config = dict(
    num_hidden_layers=11,
    hidden_size=128,
    n_experts=128,
    experts_per_token=8,
    d_expert=32,
    d_shared_expert=64,
    hidden_act='swiglu',
    moe_layers=[0, 1, 2, 3, 4, 5, 6, 7, 8, 9, 10],
    n_empty_slots=32,
    router_score='softmax',
    normalize_top_k=True,
    routed_scale=2.83,
    balance_loss=0.000138,
    balance_bias=True,
    router_z_loss=0.0001,
    init_std_router=0.0203,
    lr_router=0.00343,
    num_attention_heads=4,
    num_key_value_heads=2,
    head_dim=32,
    vocab_size=8192,
    norm='rmsnorm',
    norm_place='pre',
    norm_eps=1e-05,
    positions='rope',
    rope_theta=10000.0,
    rope_fraction=1.0,
    qk_norm=True,
    attn_scale=0.177,
    tie_word_embeddings=False,
    parallel_block=False,
    init='uniform',
    init_std_qkv=0.0466,
    init_std_o=0.0,
    init_std_up=0.0466,
    init_std_down=0.0,
    optimizer='soap_variant',
    learning_rate=0.00641,
    beta1=0.95,
    beta2=0.95,
    weight_decay=0.021,
    lr_head=0.00696,
    warmup_steps=61,
    schedule='wsd',
    decay_fraction=0.764,
    decay_shape='linear',
    final_lr_fraction=0.0,
    batch_tokens=32768,
    max_seq_len=512,
    doc_mask=True,
    train_tokens=316900000,
    max_steps=9672,
    dataset='wikipedia_en',
)
Below are experts of layer 3 (counted from 0) of a mixture-of-experts language model. Rows are named gate (a neuron's input weights, with its number), up (a neuron's input weights, with its number) and show model dimensions 0-127. Each number is 128 + 24 x the weight over its row's rms, rounded and kept within 0 to 255. Numbers have three digits each.
Before each expert's rows: "gets" lists some tokens that make up at least twice as much of what it gets as of all text; "comes after" lists some tokens at least twice as common just before its tokens as in all text. This comes from a sample of Wikipedia text that the model never trained on. Tokens count by the router's weight.

# expert 91
gets: "\n", "\n\n", "\n ", "ion."
comes after: " |", "\n", ".", "==", "===", " =="
gate0:141148157078145074134125154163098123113120135105125148120139117134134153168147122150141138111154112136100093137133113145104144127147166098107116155159116139100116143075158126125159061118180086109129171124128155117128125100141093107141120111136156142161115097140143096131114131133164157135103144107154157139135130137123133088089088141088122178109085117115102131129119139111162114146072
up0:151166119147127135153154172148118086119186158147133114144127146164121105121124131138098145118122152117156120150130119110164130106115142100121157125092137149131115156149120129091099134136106165161153119130147136130129116119102140182158141119110148169163121177129095107092134113127139097084132117065097114125105122114105130187173117142135122086104136155088117120151128112127074155128168
gate1:118119178152142126150145148150151140120206112129099156097134136148103114111101137094111144140105148129085154126114109090131147123120122145155132137153122151071126117142156163111111171177161131119099169102133134094139107138121125185148150137165129143148116093105127156119076175153130127111124157129135120142135142145150164128155129104099153146120112096121157113109129159153133123064135
up1:081140161105133125108151110109136126146098124122115169146159133120151152139115111105120091134150153070147142171117140120114115143148160096099145099148157143154125120121125173141143093102079104142122116150124128155119096130125090134121145157103121150078102158113094126093120102122106115148135167171124190122092157072164135115125105119149153113104164133105132135105144156103144143087143
gate2:178108110170143164151119128076208105178117148141117134111117115137154112123116124135101134104145150122124144108157118136136111118113119109110128116164188158124109137181110138143102151121111151132173132174107125147128162128163173114106157120125087153109133138120083135132115137119128153165166142085165136125150121133168151128154104114115084122149110143126126125126119121157181124149129
up2:145151094129145160142141142167168112130108103156159179119146167088100126140159139059117124109106112112169131099114136167138155164105121147086094128118124119151120163094159139109151118113100124154119116124140100109131144113111128126125084093141079126130102087153133182134138146139131113144090139154132116154104143094151167159128107077131138146140138169123086124119142114120126138123160

# expert 90
gets: "\n ", "\n", "-", "|", " |", "."
comes after: "\n", ")", "'", ".", ";", "\""
gate0:113117146151160153130164129099125121111109109105089134096104117158117120097149160153140142119152128138120131077096158114125107090105155132103114157111103145101149122131101094176126162108100112178140160075117119115150108088116143102161142177137113124105101129149147126122093088141130145110129127109090118147115149074150096127152115096088109158149090136129102118101131170107133127159094
up0:129101156158132069149152122136134119134160109139149121107139159086080106113153164162178140128132156169116152147110125144098122133110139090123140105128136068134143179155129155105138147137118152102134103136123146113168107192095140091127110134142078126183159133123111119137087107132127126130170125138120143111096117102131142106130135090136095073155148115157128110120129129123100110115148
gate1:155162104122132117154135098147205103113122100105090130172169153152200092111143110124104157134112133076125126153157139144076151147127106143115121140111143195148131085123134125117166113142136104158116132145096131153109154136114110114148127111114128099105135180124110135162139090127100120112146142091131116104126138112124106137101122136165132132102108085150139127128132142147118174111135
up1:108114143124163129143115124145122080115115121172119071143124148145162115138175079135147143121132133125142126114132134100136139143180122170119137185123131161098111139119085126123144150120168119142138123119070096097140137112103114180123153140134147127112134148149103142155140143157185145132130137109108088073138135155170123102130116137186146177099103089144128133130108137097142115107123
gate2:130168151143137139123119118128139142124157141164119102103079188114146127156138171129136162126125183139139102105131144162129142113112138141096147106130130131102109157154178137082125159156134163165102156086101103134087148129109115139104118138123110140125091189150137144098127112141115113113173128139102151150166114154095141099123115109112117167148134188098125113118146110162116116164148
up2:146143124143147112186150126150099165166147154142143137118121139162089112131115127116123097134105134152112120119154123128136123087128134145140150131131133139084118117082138167137114132095155179145134080131086123175156113133145122155096142134118146124105164170131106174181119113091150120145078103099106106091100110156120118098115161161141126159134129126175166130147122178155108118122121

# expert 11
gets: " the", " The", "The", " a", " its", " his"
comes after: " of", " in", " to", " for", " on", " at"
gate0:106142119153146162163104131123156116116168152119108140142104130135135150148159101124118120089117103122145121131128161157119074123145081097089173126143135153111144096107120122131120115119118090155098116137093142134117159159096109084090107166078159112144154162166137091103133086157140167131163073136095111102156114134136157161108124133130141155124140083165133143135133159151143139118126
up0:147106110136098150099126096107079086105144162105135159116111105126104137115141147120132169096154128113157124100090154107145104138124148121127127097172132122098126158134154116108111131169138144072084123100123178130089109114136159134088067105172143116104143116159121119141103163143167097147118164172134106154099112129133115116107127144155128148130102078135110138111103141147129127141092
gate1:131171114154121146134158101174121144161085138167143105139131103062134135125140133129120130147134124104147150108134114130137126124129178168105151164091125112117103081140138151112155117145101138140153099095114157131154166133135115096118137194114165103143146111144124150136131118164167143105132169130151115081111169163127163148111146119094101126096116097097144139138147151101136080119150
up1:089121144130147170119161159132134137126064155154103141113132097109095114118151125171101123157137146117133163140070103108092133147153149145106090141062137128106126114144106109130114182120106158103140134110159141110104104122127072106106135154134132110150098100131131090148120139124134129123097132167171146135090117161160142129164118134145118087152112134123121160089113141136122088097135
gate2:128119142177176134130153170098167108139115103118084129135119116098123182157128132123136134101148108149076079149118168122126114122159151110069111130140120122122147120109128118115109099149128168134088111108109110130132157125106128097126149141125143134140152145116164149131105096160116141101152112137121165110102115113183093148154168104099095113174137091132139166119100155106111135129083
up2:103163109119141111149106125143151093139123150134109120161147140122142160142117130129109113104111152141127104169145119117151128085148120096155145139087161142164155162113125140107077171105141133154142140146138140137099137150107125105132098097102143115176170117136150162108123116123112158133153079171127155130104118097117156101159125101090129154113179147130098145159137156145194166148085

# expert 68
gets: " P", "p", "C", " Ch", "P", " C"
comes after: "\n", "-", "|", "===", "==", " \""
gate0:151118081137168123145165118096104134163128112160113134148117110134122119093134161132142146139110074164107132118113095117107147097118148098095133136122116147115103126136154144169156116116122078134122132124171127096137148104131138086086095139140118162127124114103139142121118143168146093114144145110158135088092138108142109113152176092145093075185137108155080112177119118124105146125113
up0:143119170145154127172131151088145122158112127154156092107121124162127127139137117120118100140116118114168124125154088146168100166120122139116139126098091113103122088124092106116097135143148142112079172122118103093100167120110107095180102109108129148157157112148117122086133157180134119099132106092107082121161111136118120153087111149145152090122148135153101119145139180116120152132107
gate1:123097127099139103122096126151141057133103154138131151141140178124095113140103122116172107106121136118131111142115107117159169142074104135158095119087095112130171138124100143126146135150138110158128067185147114107108094103117126159121106119109115160185163141153117132107141175140116150140143105144133115161158123100134088125133104116107096162122129115132132108137170113138135142149095
up1:092138135104150144180092148098142089121129140125109125162169140103102145112131127118155110132137129121126084140139191139111125104096069150071099121128125130160118142124136146079117111108160136165131124152132146126149095157150140133180138147131093159145179134119116137091115156132169145090120149138164143092126155138134134157120116116105132111144166096123120108150155091094135102159132
gate2:125139144105116106112137139107145146153130116147171185157107128108128109141133116177165111083139117120159102136146131119129152145150168084150151126120106172095132089143109121127108116131143116092122107126139109116154102179142134111175166140142162136100118171101105146158078142093118148100124142178146120104110136129142091130090148107160126138174098143102139106125137121090143085160140
up2:139142092182117139140099104113168130168151153146090080118139127138139102142144110102135155109113104152089135140111139133148129154139111146111106090127129126147129122143154150123180137117145148134133137126124129159191122080148149136161115155132138119147087142115125106106161179172114097145099090150146148103150142123162115152086159125106131100176170115092148143132093124162139153121092

# expert 63
gets: "|", " |", "-", " first", "1", " 2010"
comes after: "|", "\n", "-", "\n ", "′", "201"
gate0:115139118136104131140122124080127123115147123156126118120129117149137135142119076121191116122115148136126104107095125135079119140136167083135161137155108153133136159122163111148129168123097113128093141080118158141160154106087066088116181136124167118144137108129118162101162119141139115159116122138167110103075137166156153108158113126093115137110129112158122128145119096121153151164170
up0:132084181083124188139112135119167150114099134084147164131172164123049115143148145144124120160133137148136113114140149118153145096137107146128146148156140104132150131158111125117130107110097146132105087136117143144115132071108179115128161103136095152173100096125152123123087128156077153089119153129129111130153126124129101131129123088149093134150121132119141107127124103107147131101123
gate1:104135166163144088098165127112139149167165096151159155111144112114123120127074108132098106106106144081161114103102110122109110103127145129152148096104107116151144119125132151121125129150132122097143114123174166125123118147124093097144195128118172111125110142102104089097126151118163108114103124152142154140148155081147145129117123121138151149124173140073190104127149119117119151120104
up1:134100097151112139142087105128109121129077119087104114156140148111142189147147146123119089123118112139107107129153122163099133157136127124094127108142105134138130150064136160099088127116175124169149129128079090101115118138100143131149124114101102123153173101082104123127133093146140157117142144082118130127163115084117175149153129143117113121135119102141109140172147145092171119138105
gate2:120162145108148111129139086120159120130174130095164157155118134135111133108052123065113145103137163112182099096130152134128104116086144130115110150125109143140104144135137108149101137111124097136101134097112153152131114127139145142173147163144112104162118141111095118113123143148155120152118167143132132183086122117107148131102153119097127134136133132116096128133148089170152109065164
up2:127125135118110126137118174136151134120146089141119156141153170142129114136164148150094125141106090126093170107120098126115125117131111179134130134125105157125148104108129183155187132139097119144153092121153120103133149110160128142141113143138075124133095118135096138174169107169129082136123124102123182122166145131133169119116118101183127135128125156114147087156102100168133160104103

# expert 30
gets: " other", " all", " two", " one", " some", " both"
comes after: " of", " to", " and", " with", " in", " is"
gate0:183130083174134117080107138147115118118171139106119124096138119145110118127133148177128129117136153128117111154160116130116149105112139225081115122154093131067127141190118140115168144148122170137143151121115137164112126086128119137133101129146126094118135165146117131137112091152150136138137128114126145156119168151145138096131129128147127131132128103144094141176173127121100147136140
up0:099122128151162106104146126133106116083109107111104181163115115125151131148092126122153142122139135131144141116101136116166115133134144116104100146157123108131130110152140156144125145179102170109137202109126155087127162157117117116099131114121152110156130106131147198066114146121151113127101100112120115163112081132140143176106148130117178111122154119131112160098132137147094137088101
gate1:129134151105094130154115147110140069150134154186145148101176087129146128170120147157134109119077124061142132119145089170124149144138131129137150104110136113108132122154098175125137110162116139097109160122149138140097144139109113126113094126102095142082164111129118150149125150144119135112137132114158162118141130143103098128156130106149204105147121142125123122144120070112125090144131
up1:141127127156067100137133135126151113150184126167135127135156158176148071143108119082147108141077124151080149156148101097089131124106146107140128110112147149117113169130154144091137103106156104100115126127131105172107142142149124098142110092091141140128169105102132114136148129112138120090144190103128161135147096161126105181112137111134142125143135116108104140107134142122154108133146
gate2:132141133145127121161128082151140109131136151123156137126110111133088128115137142153150130090126132098150092140080150124085108155160147118107134106139117109109121109131144145124103105134083101112142171111120158114104123119117133096117082112123157085096135138140096095195143121160170152106112109116067082145082103126127123129123096123102126128098176133135135144138151173143102090167155
up2:113099129116121137121135111093121128133163140162133156154135133129122123133104180129119122166114123117103076180138144083165122141121095126118126130147130147142137129114142148120140121075196116117118172137161189113114182149141102133111141122174131128169107078128118116083152127117126160152117112145133139163141148141091127090117174128107128160104090143138133093124100139092138140115090

# expert 93
gets: " \"", "S", "M", " (", "B", "D"
comes after: "\n", "/", "\"", "===", " \"", "–"
gate0:117154188132162105133146139126103154126146128130164122092120137080106078160130089123123112138127120182132128121080133139104136133159160133134146136127111069128146124131138131113127196144145092124140113087120141121141146139101140164142116122128106084159099145157111144134091107129123147142102109152107115109149117085169102137146150119149124068141141104107154141086124126133189107128152
up0:134146100134144122100137112149122147120133149101111139135144129125138136171132145149173151099115131097165156138131108138172117100155117137107117090146093128166149116137150122099157145122126120113131149106101122151097160129073134167076143157131102131116143096115123183059129118172140086110171150155127125105105140141176097119145113075125140145167088092117155132149117115148124137150104
gate1:157128106156127116150168125116079163128156130145106139132147117112131129131124147139143132128137123163123144128097137142094146116088135154145100102126103117102090142145150132146149089121158141147107135152138118119128159152093109157096082129129121118135133105126131132117073109109121127137154114158079164110109141155169122165107122095080146050086092125137146205117124114150102143165136
up1:157117144133172110125125118115131137102122119119106130113145092121136152168105126109128142128132171110129156135109154146114134112154146135136102115114129139119086097140112128125139168174089145099111137096144163143211132149131140131133148178121089099132131108126144124172133174116124106125136142125142177055095151122171131136119121134093127155160086080107138153120080133082122116142113
gate2:102147142101102129106152138114109080146129114131143160123122163161106073112136116089082139159114147128099149123141116094111106106108103128156156177120152138125120135173112095142068124146125160141106115139102138134161057153129137118122120135117136146132099111132115162124136149138115119110144099113058139104122106145156147139126114121189127084121119163154085117146119159120133086121134
up2:108123153108113107127086146140107150122146129151102126095137109143144156156108143119146170134111123126140160154147118171103154124124096121090168116155164114133129161125134139171125166158101175125159116114133088117139083125113142161169109102158113107173143123154117092145175147167154144118105120155120132149101102131122151143136094126136165144137120163129170139131109180181111112160092

# expert 67
gets: "6", " 18", " 17", "9", "8", "7"
comes after: " |", "|", " in", " 1,", ":", "-1"
gate0:171134155114179134151093119110123105141123166108097138127129125151056131138102132109113100138109128158107134162151109112187114091114147151121084104131172124099124136142116128124106127105116161146132055151122080119141129128170147137120122131145098145096090128117160140111116151170167158122131158102134131157109183128151168124117102118120093106117119103129116094114126139133157133139102
up0:115123128136108114137145115146153130135121146067174121126137112152130133128155082115108096118136122160161132100119135080152116134114127107107108136131138170131108149163061119109119134163149116122130131099095148164120137117138157093124132108174157154158121144155125119102119183140139121124124163164127174138108153158132104143160081152157146149145151130118173115081171164087154104134109
gate1:103108138124105156143173128151133113109135130161087142111132156166146125133121115134087187126143123137158151096127139114150119127117081126085120156133122151138135128102137130126138129126141121171141164128120121122152134146111138097136128151094098122129171135122116116130173151165159098144150156131104109107151113123088110095132131148107140108109112117088174102122130195110157054116198
up1:088112123117152137123146123153090129138104113093123120093136121114098154143131141137110177159100153143111138139155128108149122180172111115132127125128137157146124149076123111132143177125148137142081169144135121129126115115146118103165178109134141116115106154123118158138098125100128125137135141133098187119104125135131106116108183158079122156165066129099136138171134152100102072152138
gate2:081181117114118157116144155119162117142103132116158130140135104122115139114092095135130118153144135126147130118094150129132141136100127156134124138152156162125118100134130130106139114083219153125127132166154080168075144100148098098196144117125146127154122133095114124138121127128159091170103146136151126130117160140102121131138084161104141123110153140104165168102124170145132145136139
up2:117129098165157129157164150096122102119129145122190101119129118149127111125109085151121102121076151138066156123117126161078092115137148122123101131152108118127132123161098079133120157134168155129093126158149132162109121149143172130138137105119150145124081125124090121149129110144110147107172131146181117109106166081123137101173123126142134100108119115144116153134140161168139128114156

# expert 87
gets: " 1", " 2", " 3", " 0", " 4", " 5"
comes after: " |", "|", ":", " /", ";", "″N"
gate0:166154138106143112112087135140124144156100130121095112113119111142135186137119116166144143126115158095122103117164149144169143127115109122099094125113134143154142108094139085121123179089169090154155177146102060110100103156120157095169122122143122113155144117120140141097144118100138152143137135139157147114093131108138111132116134124113141091174084105150126076118131110141091159141138
up0:173109122103164105151103144141122156139131146151114180134121160111096116147071125121146106134123133121133104136140120112169124139105115108116092129122135124121138135116171141126114075154134158084102145133160133132112154112190120139083138099082121174162129122100084130117146138138106111149126157139095099139105109128123166144122132081160148157138168144102163159147132093149128182141105
gate1:093079144127106124147155097131110130109109168137112084141110186131137142149205135123148135094123155141137103158147123118126137180114124129115133175143108141113138150122131094109128097108136127152104123172136135153113144126111108110127114144128130124141094141118102159141130174130158104127092140091134111147135108127144048119091108177122153136099143120116142091111072134100152114153106
up1:161143132158127150127149157146123131183119148143162121120144094111107125185146145122132105084086102123110124168132150164147152119116155124126112154083126118147140172150129157100113168125135109135116136097167162105102167175127107158133140114127139136140150137098145128132145130090103100159118118139131164106101099167122142136108177108142145142134169137116107201146138115147121093128089
gate2:137096165138152126148155113134150152146097129132110123123146147173133105125111098115165124137107145147098132117106097120108163111099167169141146135110131111106138109151067125097167118132165185107132110112088113113145152168143127152121153154129138114118085125156136169126089169170125108143114159096152149109100114106150160138120105141090102107147149120166158086095137101137158095113117
up2:145139106110153117107155140141099102121108149163093128118137110159106123144122142155130100138076150146110142101128120143134157148123143127109129133092106149112084146154140137148152175092104140124114163118121127144179159177138131168158148111140135097135096141142159111156139162100118159160091165177188133109120125122163129126206146142120120126145150126130158154104130142096139128090156

# expert 14
gets: "\n", " ==", "==", "===", " ===", " career=="
comes after: "\n", " |", " =", ".", "==", " =="
gate0:136108129161115136125058111113111106133129176151125082101123130122139087195129151089133111140103124166121159117146166140148150174109082139119132116115128131082142144139103111151178175117147119154136100120140118119156149158117125129128135156128113113103148123152125146127094133128165143144104153133151118122157169114155134106143134168076135131137130105183148134134115095120115096145079
up0:143101131107152169118119118106156164154130138118155118101116118141126101185186117138112149147136130134124099101113088136180150164131080103136178117123115131070124115120146099077169154147096118111147170078127110120109138138151164074161111119094100124132152131098119143094120163121148120142190110129133130147157130142133129121097131103157117149125138156099127125141121130123139137135106
gate1:121121146126134161158109106142136089141169134112140131094117134100149132110120074186169114129146118115117147105184099150116120119117114134086143097168148105124160129151129107141074119125122090145129100121113158111137090115126199110113163117142109115124071125092125150127106115130135098145146128115084102109112130090089124129107116125185149145142120139097125176106122154137147130142101
up1:098134145076161102136130138133136128135121111125116156162097142166131120068144122172118113164095120097105125164135147129121123124128156144165128177152134099134172134149116113091143156111119107124138137134127083148153112114140139117116091097142101110101139135136107074071147128139116141132128126157142124108125138140116176157134096081086064103125115103096099111141125090118157153158145
gate2:147145101100117117144119166107111130096097144091118091123126162127129144173147138115096122160135115150098114066148135146141094135164125110130163127163182158124140156147151103124119123106127110147126090133112125132124149126133158117103078123136139141130105160065122127114155131110133131104142094162120063148140092144142141162179096119116137089118099164145093102114104123159141143166123
up2:168128115143152140139148126136128118119167169145105143112133158124119092154137131165140154135150104141125116107176169129104135061141131078131149141146125162134135155110161122086122135141155127136119166122144076110115119110134121108117103155142155116150132107156134133124112109081150156138113098111155146110128127134131091185117142139095122102123138185145175143145133093138167070119185

# expert 71
gets: " with", " including", " as", "ing", " and", " in"
comes after: ",", "s,", " and", "e,", " to", "es,"
gate0:116083145108101128144169078092109133145143104090143134130107104137131117129139124153122116153126116101150153114087126089099107092125151136103126106161095127118114109138124165115120126104105127069114173167155131130121088100165100090103143109113099109171147115156135101136142132100131143085141074152130095132119095152121139107089159118124120097169106094111166101096137113147141134146148
up0:084149195105152110131114150096107145145102135123137135126135127086111154143144125155142100110141109118157117154109104116134151154136139140122112168145109094124123120165123169082140118121129119161138155173181092131131142084140127127128125163115128147090098145142108141160087101128160127155171155123071137096108164152146104115143164106151118142080110151164108105141155139145167135130141
gate1:070128135132091084153139107115134155145141107157104120132113171109141111155113143139097126138092108110156087126064118122115084147148156139135092114149145145146162112129133114146151095122142149106126095155176149147112096081115129160152124113137132149086126166142103147110154106123116098167123157128100160136170126147058126126093120145126151145122153148177131135109135113097137111121125
up1:127116115140128132135103169131160149180077116150148138101134141120168144130173155100155152081123167095120069114166137140097113142159142137128115076143122152178149137125122134060130122118134125106109089148121102120126125124127147152107131117115123143106135126148144138113152127129165140156118122137132140112098161121131158145090152147158106154162163135154130071104101152086173112119118
gate2:125097135122105112151107140132128140136156119094123135136124123167098141161128132100106119112130131137117092133111150141168114156130091129157113131101167104112156118146076131146133108147126202107082084161148169142172089062147100092169107096102139121135168118105129129117109129100122168131152108187153131165113112129139120148154166153114132120122146130123118111137131109113138158164152
up2:152132151126111143122102097099134135156122104122113172193119159105109181131096099115098125143153125122104121135130139168120139096133165102089099113132126109098092104115114147121120156115091164124133115181106106118142127128071121098134116135130096131128099141128138131122145115147145083098115085122124091086113185138137139108104147130172153151118156129134147157161140130143179149152165

# expert 12
gets: " that", " and", " which", " he", " who", " it"
comes after: ".", ",", " that", " and", " where", "s"
gate0:151113153119146102166121140128131112117128126094103097145183140189163163113112163133123130141108124109143084171107101130094097121120132096138121093155148105129127143112124101159150064137118138133128142131111066110068139131154118159112094145154143082156159118151173100107143118139096144103098123133164165118132095137105106098109137128114124094127134129141138129147159144101116093116119
up0:112087139136153113110134113100181123181148068118135084130143126136133207136146113149145129108130090139097118144141158110115080104089148108148143123126086117106092106134103128122123133128095123114147106145084151134117127087138122135102124164125130162135121157146165062130127119136112143128195129142123123135118121151092124104154163121102125116138138131142116112070103161134136125109129
gate1:134122102116176157137073077114108109103124126167134149162141109151130121129112139098141103135115105138138143105118155106163092157101120121128101137131137140166190141160136140132124157125107166100109129166098135128113117073118128134158104122139138125145133109155077123165141137153126079136103117080159096154100109131151168128106065143079135120144119137115101147134130157117160133157128
up1:121129155108130145129092149109197106115151087084140105091110108099145157139156136142138135099129139128112115121087169119170112116150120144112144114120156185119093132129155159075132107138166154148125098135123100109152119148163142134127156143158133119133150097121181131139115128168145114160180111132151120069178151113144162096123147106126137150120146131137119123106133117178113128130151
gate2:164073157156114127137093143109123138103160117129091135159131126117117153091130145211143120114099072104095113123142152067133150105145131090107120135122138160136143099124131145143082133093143109143106112133164101126097123130088142122153119118148143131125150146161127098147136120100184147087166106108101154129101120137133111114124120150133121104149077109142132147160143110085130135109147
up2:109115110109098109149128131094125141137106154121179107138101164128122122118090104155137085113146155091102130101118166135149111157114147151140103106124122102111123134082115091153106085118086187061121148149083136118133104132136167135119123134176162117148127124131129111125157145138129103129155129112139079151072114131119142192154109116144116134128150140122143137142109178133123155121089

# expert 82
gets: " a", " was", " is", " as", " an", " are"
comes after: " is", " as", " It", " it", " was", " and"
gate0:115167088150120159123162142122078137112147104172161138157135124114084114144117141148132134124153101115114104175144081117160131180146171107121114155145122149076122123138154141112093160140111093164097105161134155147098117112124125103120132093110118146139107148092123158110102122099105138133183123129116117131106130109123103102141079130141108200124132140162128132099144101127128164113140
up0:132096110193074133068098110125137137137098158109129129135113114142116148169116142147076140102107115118130149100085117097159109130091157125086153104107139129113110082107158116120133149131145173108134167165119143128140164141143106122097123130138109135153112126156165137118111147136088082111136099084126137132146116166130149116091148160095142105131139121080104127132138133110146120100171
gate1:149139088131107141099118119108106157149107130169149111147099133153142159149102140116141087120122132145092136125134155088088168132161107167129111132115152194194168131147135105133116126125149098132125139203085123129125101148128112199124133102130168142145136158116118105147152123103147145148145152134133163136144117106146129123151114128089151099149144159119163100101153112132140136111114
up1:140120154123108158090137145142114125086134115102146153103162127158157101111107122128150152149115123125133110137146185150118119140171125130165173146152109142112088128151106120197101155123137170140164134099116107108134125065091135110150113130100119090124082127170156094129136177124093090159136130131135109104091178135134130101106122126136121131126129100176124116144123129100112137122163
gate2:156183103167104101121150110111122081138116118111118139158108121142144167154121133127148140104124163171158112124134168147148131107130141118131177109155135132164171099102144110160089117133123112113109147107101167103099181157162135094155108132137138145161100173121109109124165105130128133073143140120106062124142133142143113168144139116126116158151163133105140111120139158116153139087134
up2:166125134109143159108113157111156133098106127096098110123133112128118154078132125149082134152106106113149124123119084154127121135094108135115136131106108106169155120117128132164143135152144154134141120109133105114112139186138105058168114131169135126117130109117125124164138089134089115125119146075151152146166168096132132172124135169131144118135081104176134175079129116153113115113160